python train.py --experts_per_token=1 --d_expert=160 --d_shared_expert=128 --hidden_act="geglu" --lr_router=0.000499 --tie_word_embeddings=false --batch_tokens=[65536, 131072, 262144] --max_seq_len=256 --train_tokens=811300000 --dataset="wikipedia_en"
Below are experts of layer 7 (counted from 0) of a mixture-of-experts language model. Rows are named router (the router's row for the expert), gate (a neuron's input weights, with its number), up (a neuron's input weights, with its number) and show model dimensions 0-159. Each number is 500 + 25 x the weight over its row's rms, rounded and kept within 0 to 999. Numbers have three digits each.
After each expert's rows: "gets" lists some tokens that make up at least twice as much of what it gets as of all text. This comes from a sample of Wikipedia text that the model never trained on. Tokens count by the router's weight.

# expert 14
router:496484532513490503513491483495501476504505485534538489508498487472506514522539462520529523525517517465513498522479480503462497542483469474493516531489519496504526519480464479468509559515496468546508500521478492480526560506473515500514493512501486535521525501503514483489506526494537520481458537516537476481513505489527554478459466502488438492525451493502522468476461494541504532475513455550497506500543552432546494518504514456515491490539497496471528511527493527506473470507507506
gate9:486465493532488491531489490481529493485496498486539466479490518495508494524432476490483510489527499449503512480478532498497498551529524496496561460465496471504488501493507456455510453518506438514565512523502508511521525512494515461492491512464505497507502507490527543494534509490514549482508465450513488487512510484494512485503498501518481512453506510504470531544465464521495529473577481548509522496493523506468508476534518440517493506528497495508510471527499473484514525490515535
up9:531466486468496521456488506507522483463478517481502440550522513541487472488538506512480511501451531533495502532496449513495508506481518483490532499517489554511478429517501482505520479495509536496570529480505482502527537499475476503518539513489497489540479526485510510495505483511530526540477494499493455517448478512500546526515482466478491502501508539445495503503465517493505501525492536512462529514505486534524501495493475525496450487495507494530524508480486472506522484556448487
gate10:501480545561536472492471482534478490531486456548516502507540510490541486477503507456484539524493469513510519495490466533529533497474509485526518518468487499488526474524512475462477496483540477526499495474469510511519531503530512489433493511499479473439468502509500490545504539496501501520529506528513497474520473444508539547475534520538512522509471514497473504483507518534516487481522535493493530510489486492508506511522482481500542531539491449486516484454529477520459495481473492
up10:517510476509482504542521512481470536494487509527486499485506522485511500521511505527528553524492516525490478468540517472507489525507498544490450501527505481499522507500503513495507485500521528463516467511543485512498437528525535503536489479481497527507479481472513513531510470511518470542490491483488450544507494570490534494486507480524494462524494556548514489528480494468515456524503522483564460463479488472458460478518490500500463481518463570512485542504503476500503489506501496
gets: " and", ",", " or", " not", " first", "ly"

# expert 2
router:481443523543469498486523535525514487500544480479535502476471498466510551478509471490560511511473480492515467478527525462472500487517521511505530542466512493479534462480528481532510528447492490500520477492480474451502522505518523499496473458463544484492508499474490470482529468479559492482520503552536506525504522524451504452473500502519472521528493552506520486479457503516508492488519523536485527488510496463510484493510518478487524491498539501504481523504456515500529530497525504
gate10:507473503543524437489487492525467472509487475568476502511489511518526498496510519486518489489483494510469515505511498535505514500505534493541500510468509509475520462484540464467460489471530481533501492502519524523490510476508559506457474526491469474470491508484499485526499519477551483465528482516466494472493494472503505536478555521521520515503477530473499485498495507545534476490531479488513514494477460492543495543499483495493520520528476434463506491480490500533439453473450481
up10:500504481502481531519547478484503507487468511513498514498541530520504525484518516495527530497513510513482479488546497476509505539500475521489440491484492489487520523491480523456521473537481500495517483525527511488505461479542521478503530489457478518514488497485490518478495477536494485528474485486477471536504480540492536476487485479493522455515492526517461484545490504517541426517513502517570466452525520494502463512512488502486461502490475558577474515508452520501522488532484466
gate11:500510494542530485496487483465560479527497497514535446514504490504462487550427509488478503517547529546524508484496506471513551495483486508527535530468480515500474478459506497483476558501481541498512504508535512519514508473500527503509522494493492468508482466514486485514507495510504505517500510482530522451532507491482541498463511509503490525531528445518502516472513519498503515481527531500489533479492481441523517484488559481505504525483460482522502494497502430527511477499525561
up11:473503513471525489515496515462496482475516486504542480495526503506503492530488551494444482506501528535531501512495486478523511515514469479529505460494536487501507553461482519465439481490499493536533506484520516489537498478533488491489555482502460498529515477463504487539537519502511480507478509542501512508543522500511539527456521488414528508514526479503502538457482513490499451516535543487467480514504505502496505495500481500454474500504488484474517501435471531490479490457488479
gets: "ed", "ing", " of", " that", "d", " used"

# expert 3
router:486518530513497549524510540501489497480516508512511544479516492476493513504491522473562488537472469449540485537549542489471524493495483500507496522442530500489497549492495466457532521517498509505538507477474566493486488512472495512517507487495503531519464505519493468522487508493534520490472524509539490523488492498483504508438490492511499525522498518501527490499457511497512540461498463513484532504506543510471505518485525521434498531494523499543477528499433463470473472476513498
gate4:550521492492479508526536470485491519514490516533491514485511538478423502504541466521486496513477535504501484522516512527488514483531505471498522466470478511529492496486536527480520472483473509505493513517493446545484527513490471494519526471489476522485495516516468489447534548481517559511501513518502507453462468459479469506503506476498543487515503534488510490512548512517478512571525474525481494494498518481502516522508473514478483576528512509497472493515479478475514449487476470
up4:520534522520485506506480499534518539534467507492537495485471507483509443533540503485475488534503543532481494475473513491491461510468496515501502446490503509494470480483511512511533498502484510495505509516515539527486539496534496491545510523513525463519494481516469489549510540510500516523531466452512550467507461497491473537485510543477509485471548538474482510483498461502507507500556485523510520533509458505441513550476538455496531497471522496549509504531487471485473513498499523
gate5:496497454556500527461507539488520510524490513463490484530493456489531492508455487491542499505508479480503500527476489543471497494473524482497518496495548500500543545492453499528464503492536457498507458486557536486508510474464462457529512468508481503493476512520511500514492529532474482465473523493549523498504487518546502480483494515427507478527523464474462473526508494480497519501483510509531505474499467522489519444496512471518496469478495505517449506488531448510498490487493480
up5:490466463523480485533531472474503504513497494505522498498490514520496472464449491510528534474498468522510536487500502472532491519478453542447485450522488483520509477475489536497445484500526495513538550503476535478513499503490507499498538465431459502447509519471500494486481491488520513478489480498553532501517496514531476514513520496494465542518503548462497492528520478465460484521528523482527473513487486482490482533504491497468515498526498509447519499522506571493529505504483457
gets: "1", "2", "3", "4", "8", "9"

# expert 15
router:492472486548481521492539521451540504510448498506527472448471500519490476496499488455494530484458522486525517532497516497456445494460494450492448523490529496490486488503472456504514504491490468527508479483509514454513512489475498470475509505468546521494502539503497483496528508480507483532501522482529524531476503542526498495454496467485532517515496521540479465492482495506450481483502510534518504556525506520530520497512513504470519482459517469484511470500508514466522500460444454
gate8:538511457532523484493477546502479524493482456522515498479479500416491537548503511483503487517509514504488521504487492445528471452491483470515486483464510500492524487452467500509504456513448516521501476518480494515500496488491525481503517533499513465501513522510475503494484499506494512515464506498549441524472505531498435526482462468455498546476530504501499506523497550494453486532482463541536527513487508510499473486515496533464516498544490488491498511486496552527520513473494498
up8:499537478475493519524510490465475527510517511475554497528507577526472499489527503528444534484560491551481444487492526554528538498464486480536500496508496507504518473534513485538523491493546508504505500476504532509527442495502497526525540518539521510495501512496485488472486487506515508515478483536504519478467516432521482490536461498514530479513467526531480483491493502523514519533501497538471504478498459475477502507497513511495504490503511508518508513514447536477444483516513513
gate9:499497493531466467532529500475538476495495496486536476489492509502492480510457487481485513486525515479484501484499560517471545558533527482526538456487512471517504516495496473454519489525496473492573495500484509484502522497475516504478485491488495480484535502453534535505508513496501545502543451414516507505478502482478511489498489505515475492456493496514473536548440479515477526477539493492523507516477498553466533480517515449490474488521503496519525489528509483467498507471494504
up9:528483564475508518498460510508517499498514510499508452527544492550476525499483496536445516481465495558527531502540420489526498490451505502477517502504464545504468480519486538488535474485496490505567517499508490522549529509488495512490512543481527470535493484488491543508511489534532528505470521485497463516448489508503558491481466457485499481478497526488503481492475487505491504524520528521469504480507489509537504482496508509491460515492496499512549511506495524504498509524459494
gets: "er", "a", "al", "ra", "e", "ri"

# expert 13
router:526422533512475471528520514449529539496452481508532535462480485490506477515544454502504469544457519525527454505509522467471495520500476508504483500480512498520500508527440498459572506473493497534496475493517536501494491507521527486487472512480491513506504498508497502493528535461557466525504499505486515487504507497497530560488497462499514497529516505497502494487482481528500497503503483519489509501526502512533552501469484516515485519485509446500489530481447496469498470484468444
gate8:547515467567505525514487552479454478503492482505521491473494477472506555564517504455503474494483475480490496458478506469501465491493496493472466479463516516457484501446486499497501442528512480499504526499497512502498525484538552479499490541511482481495496504527538493463497503496503492516488531484544443517497512521479484501476514482494481525478501504528478510505475556505519505556488415519531513536516500525519496495518508491479505477527470464519488508512488493530540502493502509
up8:520533513509511527501513479449507514503524507503531473503498573536491474475498557514486505496533490532476441518484517546545549498508473478539499512497518471494510460517497459523478497491526515475525508485489523508495480504484517511479509503551532518515514531505456474504505494518467470459439451485489519474502516485517461512549504540523517473540530527540482466445511496503484533519491515491487508497485465473494525502465477517515499443485526527513492509481486471471494474503489497
gate9:478490523490444477516538504469566488481463506478518461479499525477508462514476481498485506477520497465476518472499563538454537551505551502492547484480490468498466503484492474456535488522499496482573487481486533492488539518504505494486501491479491500526519508525537524492520509499490515524518475425502521486509487469486506508509482510536503512459479490527487526555477485524503549483515507499523518494481504528474522466503465485524505527517527496520517480514489472459512506481486467
up9:511461514475502493478481491478534488492491530497518457536553509524491495512478504509455527499451507537532502518515424492512510496449481482484515501502490535505472451489494507512560473507523488512572524488531477486525495501476505481500503533511517492540484518488523524503510468511512535557487517503500442518477474525477534486490476475498507506498503516460487510501486493507501515546527511512460506472477487539531513474500493518505436517491536492545528470472485486497480488548459475
gets: "s", " ", ",", "e", " c", " p"

# expert 4
router:487506533548481482505524504447527502524518504531467555496493496476503502512530467526507533519515512488541502470512519493514504537492448473492478506488509510473484508479497448464505494490497480491524447479502501497470561490482496506519511509484499525482479528507493516477517552517553488544484502486511501546523527516479529530472478530489529547537517510485486510517469472478495499481556458527504506529516510467475500442537537513441484464511479479491487519511451499544483494504497472
gate23:474510474493522491491497477483525507522518438508484480505545524506527520538503476544491566479548471495473473508511495530495484522474523505498536500497512489506478536505499508550543546507513483478484460487525476507533507488536514500545470497499501545511528480492462517484458540493543502497500485503510507525538460501508527521484515495497432508498511507494510488477463496536558486493463524509460501464499442478488483497471517501513470494449488496519500474532492545511509511513549468
up23:500515509498485500542522508503511468508484497486470463507514484522483545478461519510516479483491495454500519484513501484466497477491526501511472523542502535502459461498472529481512454505516504509535477531483506503511504507471498528502550486496535468506544498478505456492511519540454497497460484583503502511482488484467511547531498535447499481504524526552443503505516484496501505528504518500489503544532465569506475521499479520483470479482531485453487477501524485511454546490503506
gate24:481476540489458482510486455480484497427493491506490529494496490545472465473505498516488497500529493539496512504498522502462506501506480530515511509520534520467517476471499480531511477462479518485529448522521484453543576482518501578512443502503496504492498540529483497486480501465538466519472501486502489518518498486497493548522493509532452510501478508481496490516494505504509491529506492515476523528509518516536472461518506520513512541441491461502531461501490484520518447505477476
up24:479518514485497494506515502475505438522534507480495530492501513448519503516509531502511481496463466555548491540520510495523481514494497512506523491507508503456485545458521480482517491517466500473501477498482483502483484489470459495563531460506537473505500492511518477483506490472553483482558512516501491508529541483482516487461457480465516498489554515526479575534494558503518490486497480471489466474510495493505532529537500528497525502452461480492493512494500479479531499538537521
gets: ".", "-", "'", ")", "\n", ")."

# expert 0
router:460494538494490527480497495506510493539526500511499496510495470473462515507490491461524482457471497440508485494532527471509488521475510477566513495511503516491520472501467485468487560512482500497511455491500544514521508490460518501444448494462493504467532517499501482507492489482507454533530525531537497493500532524482518479429462510492511534548474513492472441489448447522497489490505460495478484531522516502520507536527508473523506518500533509499511513511483488513480483505452473
gate18:525466534520462497471483515580568475503545507470491453508491483505491524502511508481524513539493512534466433541504480497509484455543508526532526506523445509515457486477494490496488527536490538501480489487498509524501498519508493480488516501532472480495498486467492521535548510488481509523524515510491531482498526519462504521465500493502481498556486504500477484501467520524552479477511477506536514485496512513510491487518505553517469458485481479518464514475523492469483453460496520
up18:492488486508499532472503500507560479476494528527492512471489502498459521461469494516548487528510536485470449477458493465494470491516535498518555492464483504479486481488495504541562497475515505471538466498481506485506544565512506497458521511492533483501480472505539482502490461483497536468476477518460498489492501509482490506494547522497541548515480549513506541480472496474513521514509507504500494472466526474432501502501492510502497508564527505477489500484516483524491475468488537
gate19:476489546500513501510532532533523458510530532541523507489430533486507498527521494529416483495534505476513487480473538482488493480527488451543509516489482530502507504530493498490518473481502505498534468513524490538468472551480460543502493465482496477488480535494531530513485522470509502498482486479539481486499549498507498520486468519478533512497504486513506488516526491528513494537470509486560495533520485485539473488494513482485481494482475455491490491536474522495472516504508577
up19:477485484527504511497458523481456520515515493485505467518519504516483484475479489518494484499518527512490501522528542487506470500502520511495487515552476478502511505530504487515478489446492498513510493494480467489479513560511499549483453521516474487520497500566519501519465528458549536502526513507507461476579496489494510461484507508479515507498489515463530484507518486538568493556530494526523511508494498486477520462507497483472526472534498544514497495452506506491449471431524494
gets: " the", " a", " was", " is", " his", " an"

# expert 12
router:500487499539499498508479502522506468505520437490529539440506479478520526479516508540571517492534506481506524494508508469486504542482464466503499514510508468488520503505471470529528475499524490532553449493506514503482518514496521501494502481464507536553514509507501447499544530472513493506456517514513495513495486536488482471485498532480436546519501501531497499463521484473468487506491462520528554508523523491480460523487534439509489481518529530506499536474505510506525477473500515
gate3:484489563470532499519486506545471519520504562518514496492486496541459487481462479458509507525468539476493494516522488489470530485513504491458516500511511509493523509532508451474490514535509526504473460487480494528502489524463484492518507477517528517511474483552543516523534504503519513541452516505573487503501458538492514473507487485492537476493532509511491524489513506513503450477519466537488547509497526504453473500484505473510468526481505484521554546485507524535524520520514478
up3:534539525477518512473495520514486507549548474514513485501480484529480498475510454486515534484503445493465539479505504477542506472506492460545515510454482543520528461536544499524506488486527543483472477495457483510484536476489443502498452465497512496528466486508509523516518487502497509484520478458505461549500491545526512476526522484477464523484454500504509540520498507478459555506517456506480484511506528505509510482494473495504477540492469481476513504539520483530479482508495523
gate4:530503481512502476514531488474506479552529527515524479510496526463472520496519470547503500505479520500488513530527481499495519507519512502506511503527480503505540506473530511457556443496507511518524509486486458507508549508485508486517525466491472512477532509517495482467528475477469543512529505478501485421458453500476497491519504492530484480546543565496505478475546508478472520520499469494489484488513511469522533507508502557493485524509518478541470481520465460462530473490476467
up4:494489492485515507497471533514524514505492502518525480501477515498527455533537499482504488505498496507502475478468538480521484512488473530488522446489522516452497483495494505488486514478488473522497523499496527531495545513518524495557514502522515487510497491491448502568507537505521498539518413484522516501512449453483492551512546528494502506485515517475475508447535511505501522493549505503497562519494479532496485567491519485515512513445533500544541510507468511478488496508493528
gets: " ", "0", "9", "–", "1", "2"

# expert 5
router:498497495502509509455513487467525499507514493493523531493501479508480472497496488504500503515512502518521441520505532463455496477505504498461547503522553472520468473576488508489511495473504529521543474520528513489501505478496519507515474493487540506550537536526471519492514492535489524532511562533484514512496518490529559514476449447510452531508505491484493490478419510530490510524537481533478457482509497486496493505476486532473488481536530482521531518505476501481506486457504489
gate9:471491483527459476522523510489520500498477493470511494479492504507469487509502456500466516476542501479497478473473564505462525560533551503531530464476508455517485496499488498485534499513493492516563508528524521498512506495499506490499480488463480456527527505468527507481490516506500528499512458422506507505483503495500515449495506491491485498458488482522478504550446518498491527449523488496514517489469485493490490470527501475515497504560518506560514495531496470462527551465517488
up9:511447528502522489499446488504521511465497533486494474526544503540467507487477478504444515487458490519519527498499454491514504507463492485494525508496507561474502463490508531482541493483528499524564514450511473513523533481496504478506529548472501485516509510466520507488508471513523527514523521501503464525457470504492544512452472462525500485483513500451505469505467489478499511499496532517453485501498475525535512497518468509491422499498495485529520512479484480504449490527470475
gate10:481454481525537499514448472500461497497516443537483478488510501484535511471517526503503490497484470527487508497490472496488515478476501497483504497474493496486538487508550448463493503486542494545504510511503514516515508468516515503468496531481499515466453489506497478527506536504516455528541497512509494478500436456523524554489548539537562520531509511518503504462511499502523498470510506472496510474480496482475512525504509484496548515511566479480457533463497507521472472458477473
up10:496501469497444516483548449486531503503498498512491508480522506507532479520513497525542518501483500490445469487537508486492480546524490484484484524537491485479529498477528493524534468508487514482554511516470498517479443485503491506498507516474500490517479513510499525488523475541517449515485498499445498529489478546530503483526490493456504469509505528529456488556534529535550452540480513495523480470482477496507468506502514510469463501530498560509502569483496483482494478526515484
gets: "|", "0", "9", "3", "5", "4"

# expert 10
router:479507535479443499437487505470525496484512484483474510503457490468482557508553472500514509523478494493487514487529511492470517496490467470526478529516495495531464517499517448509512472533502499548504477510454505516508524526478508506515505471493521484511511500462510461505533499528545498521515553541491492554489525534495497513470479487479444522561453500501535492465487503486495471496528523547467494532534519484534501517517519484479501509464497467503517500520465547474471513503497479
gate17:484504490522454556480459480458498520509488516520474526561518495532501528509537503521496515489472503525455524476485548456485502459519511501442471511496533492523460481511505473482532527501495546498474532537520503507540515501527486540482485534506483493509519502540491505461496509478503522486520503535495506476466484500556454479522524475537516524547487497481527518494495534511552521483503490496522475525487523499540515499511550558512523476496514523519533515455506480478511495486515490
up17:516496475498497528476480465519488507492476473475475476532518534505528486512475491507481487520496521529507509488504483524504525513448485498532585549542519513492491488482460496492526532521493550507523482494489516480486530509518499478518460481537522511545540491488521468468535535509512564478504489537505484494494463514511492501520483544488523466496430522486492540440501499503526547525475488472480511456498528548467529497517452498513499524509517496528482487498497500477479529510513470
gate18:469466504530471494511491507525538496508535505499459504516464474536494522479502459512502522491512516527457460571516481501514498490524495514512529519514451496505486516477502527485530528520485550472473515439469575515521498478518499469502516499478496506448487501451508504537545509459492519513526516498491552516509570505529509513506482487526521481515531538510525502470517481505500508497531469505488523482505476468494540510482489474520502489485499478544439503478505505472482488457527496
up18:487472456521485535495524521504541487495507525508532477510472511503472546489463520494530514543515495502442443470454507448528430483501480525528546496497505485518519534497482504504516478466515501481548524489480513473513523539514490483531540488479539509474472504496531518501468469493465509501496477535474527508458472486485479505499494514471527525542511565536520529454497501479481514515506482479484462492490484491435487502530490481497503523531511493523516482499517502535484486497520528
gets: " in", " to", " of", " for", " with", " by"

# expert 7
router:488505512540507474506519563482531503521466446524472535520488501492514532514543491511505468486493504484481471503538506523458480498511482479536524535504525471533527525528525479489497530509505514503517458479494569488432535491471514477497479501469480520478508498520472494504488528464562456533542553479501493489478518498542492524470486489483505509515488470508508494485468490540482469476503501548476496520503508493459549505477499513464492511531499483507487509539493567491493477491517505
gate3:481502529477511468546490481535468525503495519519489483516501545514454529460491497483467490528522508519502501536495517469509532530523522495463496538489510500528501489505472432437472526505534517508498506526517486505543505495451479477550521479513514488509481483539509470504533478474547521516467498513525475511467512547491487503531520481472480475516493486502452526499526491528516459466531468532511549556491521512471492522509525465528498523494515443514480531510518518502514521523493488
up3:534515499471502515534509511530493507517529446506509496513485496520445508488519468477529497443547480538499502478509485486511532492524504455523483482495449509518512490505499467515509465479556521483480489512445457516502518441499505508515514493510512522508490486518522487509527496497533501485501475494486479524488512524474528511545518496475476506477466489538507560557516519530487507503507454563497481530533538510499492488498472456502460528497472509476498492572512519544473481523485502
gate4:573492481480520490527533476474521496527452515542511463488501497486461532505545465498462470517471523508505488500541486538484506481499489476494531475484506496494520504483528476450572470533490502486482516473499473547482508498494494486510495507490462516466528493493483497495488479446503541437523491503485531428523491504489492533493507485495543502511531521493511488487558512515503507514511453525495477508484525483546533512521502529503482513530511509514475480534466496456498458502482494
up4:500484489516481499517470535510503549501505487486526488484455525532517492478529506498472491547489517502504499468495521459496496502489478525477508458475484544492432484495497517509471482495493490487505522515526526510492560524506521516529537512520533493517501472500471491539495521484514509547514474500519522460513439484480450512485554552496484498511539531490489506481509493466479501492532519530534558531501489511477536552455510463507520513443528492554518488497451507484491496494520518
gets: "\n", " (", " |", "\"", " \"", " ="

# expert 9
router:517496532476486560476544489439532463487484529498503541485478471449548492525494477525506547487484505502530498514500542497497526524468487493546508498484529482492457496514472478510503477499515492509513511526462562511496508474510507502505487487468515495543517529498472460471531488534526470460482482541514547508448551498541501487490500524495448493493477489483496475510503486472516535467496467496484483512521515474519501532504501488511484471507516497490559489509461463528516497483498454
gate33:545481479506459498525487482432505485467484486460511520544500481510534447522509471552540513507480494495476529529530497450531500489468502483493492499502508501554508478560556473509504517515512513492513509513518480480480503548519546533507527512503557513493485475486509512534504498518493483524503535493512528501492476502523532462471473506518519513462509499506451501479515551501531509494556498490516486484524522511517524529490488511522502447528476483533499481500498458536502460468508470
up33:497516467519447499521512478453519524503503516530486497509515479535506502540581511508511495509498521513494476450537475463468524429503533510441572496516469532488504493493488514494514517486451511472524495534492504513527477437527512524501513503481508482505506502505517532486507501509502483489493518515465515447506496489497486467513498516534475446498480495510501494514548492507507542509488496514470517506552480482535514492455518481468482507503520532505538514481502530515548502455476480
gate34:489520507486496477525476471441485522535494538489485517504477491481488549519485496483526493509496529492500522458507463477465511529528426478512448500512484476537474503517532519475499490457494509535518487493445489494514469474464488519496523497543518510508498462475483528531478521483481486488462460500485513529441502470536452507506452465497513513483511462509469503469496500482495487482552483474496469518478492480538465494493520497494508507467517533518508521431467503481492492475462517
up34:518506525430497487488458524549555514492490527493507510498479497483495531495539508512473482504511510482523507524518497471520457493498501513532509541481499515548509501515494470509477497526462495564484510486478450514490499529468481505492539497535475479530501531491524525484507522541503527491492502509444528529474554503510454508508486499546541504497509510464496509474493492475497473503486524464476475557528489541513537502487475508512467550498505453497509489486544547490470503542525520
gets: " he", " He", "s", " I", " years", " career"

# expert 11
router:489423506502487550474480489502528514525501533557511484525498495505510500516494499500482520492490515497510502479517501475501518569499503482502484539485523486498504500476514489525503520516494541530494452486538489502478492479493531517508454481468514541477509542474471455492519537514490482546491517539512501513486521533494517535485497480491488494526513478492539494525521479542538504497541506535507515491535557463498501519502516454523483450501532500530475522508468559483493496460457438
gate2:548517501444481495543506527507498446545469487495506527513520545491484494487538488488474511503540509517510478471500489558485481487520515516497461508493529538513514500506519507521518490508481514534517490475524506508507505510482532496451492534545500542471505447483520476442562480513486529519498525550510501511489539479520513502500496530544531484494500514517522461523511539509521495499507469478505513483519503543501473478535478485488429474500510496529517528496501485508421500471494496
up2:449479518512445521519494506521504462520505478518463498509484502473483471482465476543549493505499534515498519488525460543476477501504504501518478494493533517493479542472491481503515515533517509513547514547509536489503459486521509529487518493512472500488477516499538475510497474470516476544504543511524510491539498538499509499519475488482524454499503499488544518476498501497519545496546505464505506461529496471470487491441528509554480469495459480502422498506514552482472463481510481
gate3:490519560458485479527511502523489519483543523546544477474498523541493512487481457438479490528458526521504490508492520481463539527561512476472496514462473511506517518494511450483513516525534514474476478494498490519477518491495482480536513468504539517530444473529531517481507502452523500516449524501541473482493492540506478467518496475511463466504489490496506519495525489529491489481500495528473535533513492489486489520514506478504495493480544429477521503471522539509476507487514487
up3:533524518489492507486497523528457488527521456533489500476510502514496487471501484489492520499514460527473488465508480454528554492501516475520505506491472511545471440516512484518504483492542547479476498513416479516509535462496512485545481474531505501468460483516515516504536505502484499481512496487503467524473499485487500513523529471481496497457468523516515525544473540523495542511497481558454467540532528493507507519494507488483457516508469488523534472547496518504454486513483534
gets: " |", ":", ";", "==", ",", " =="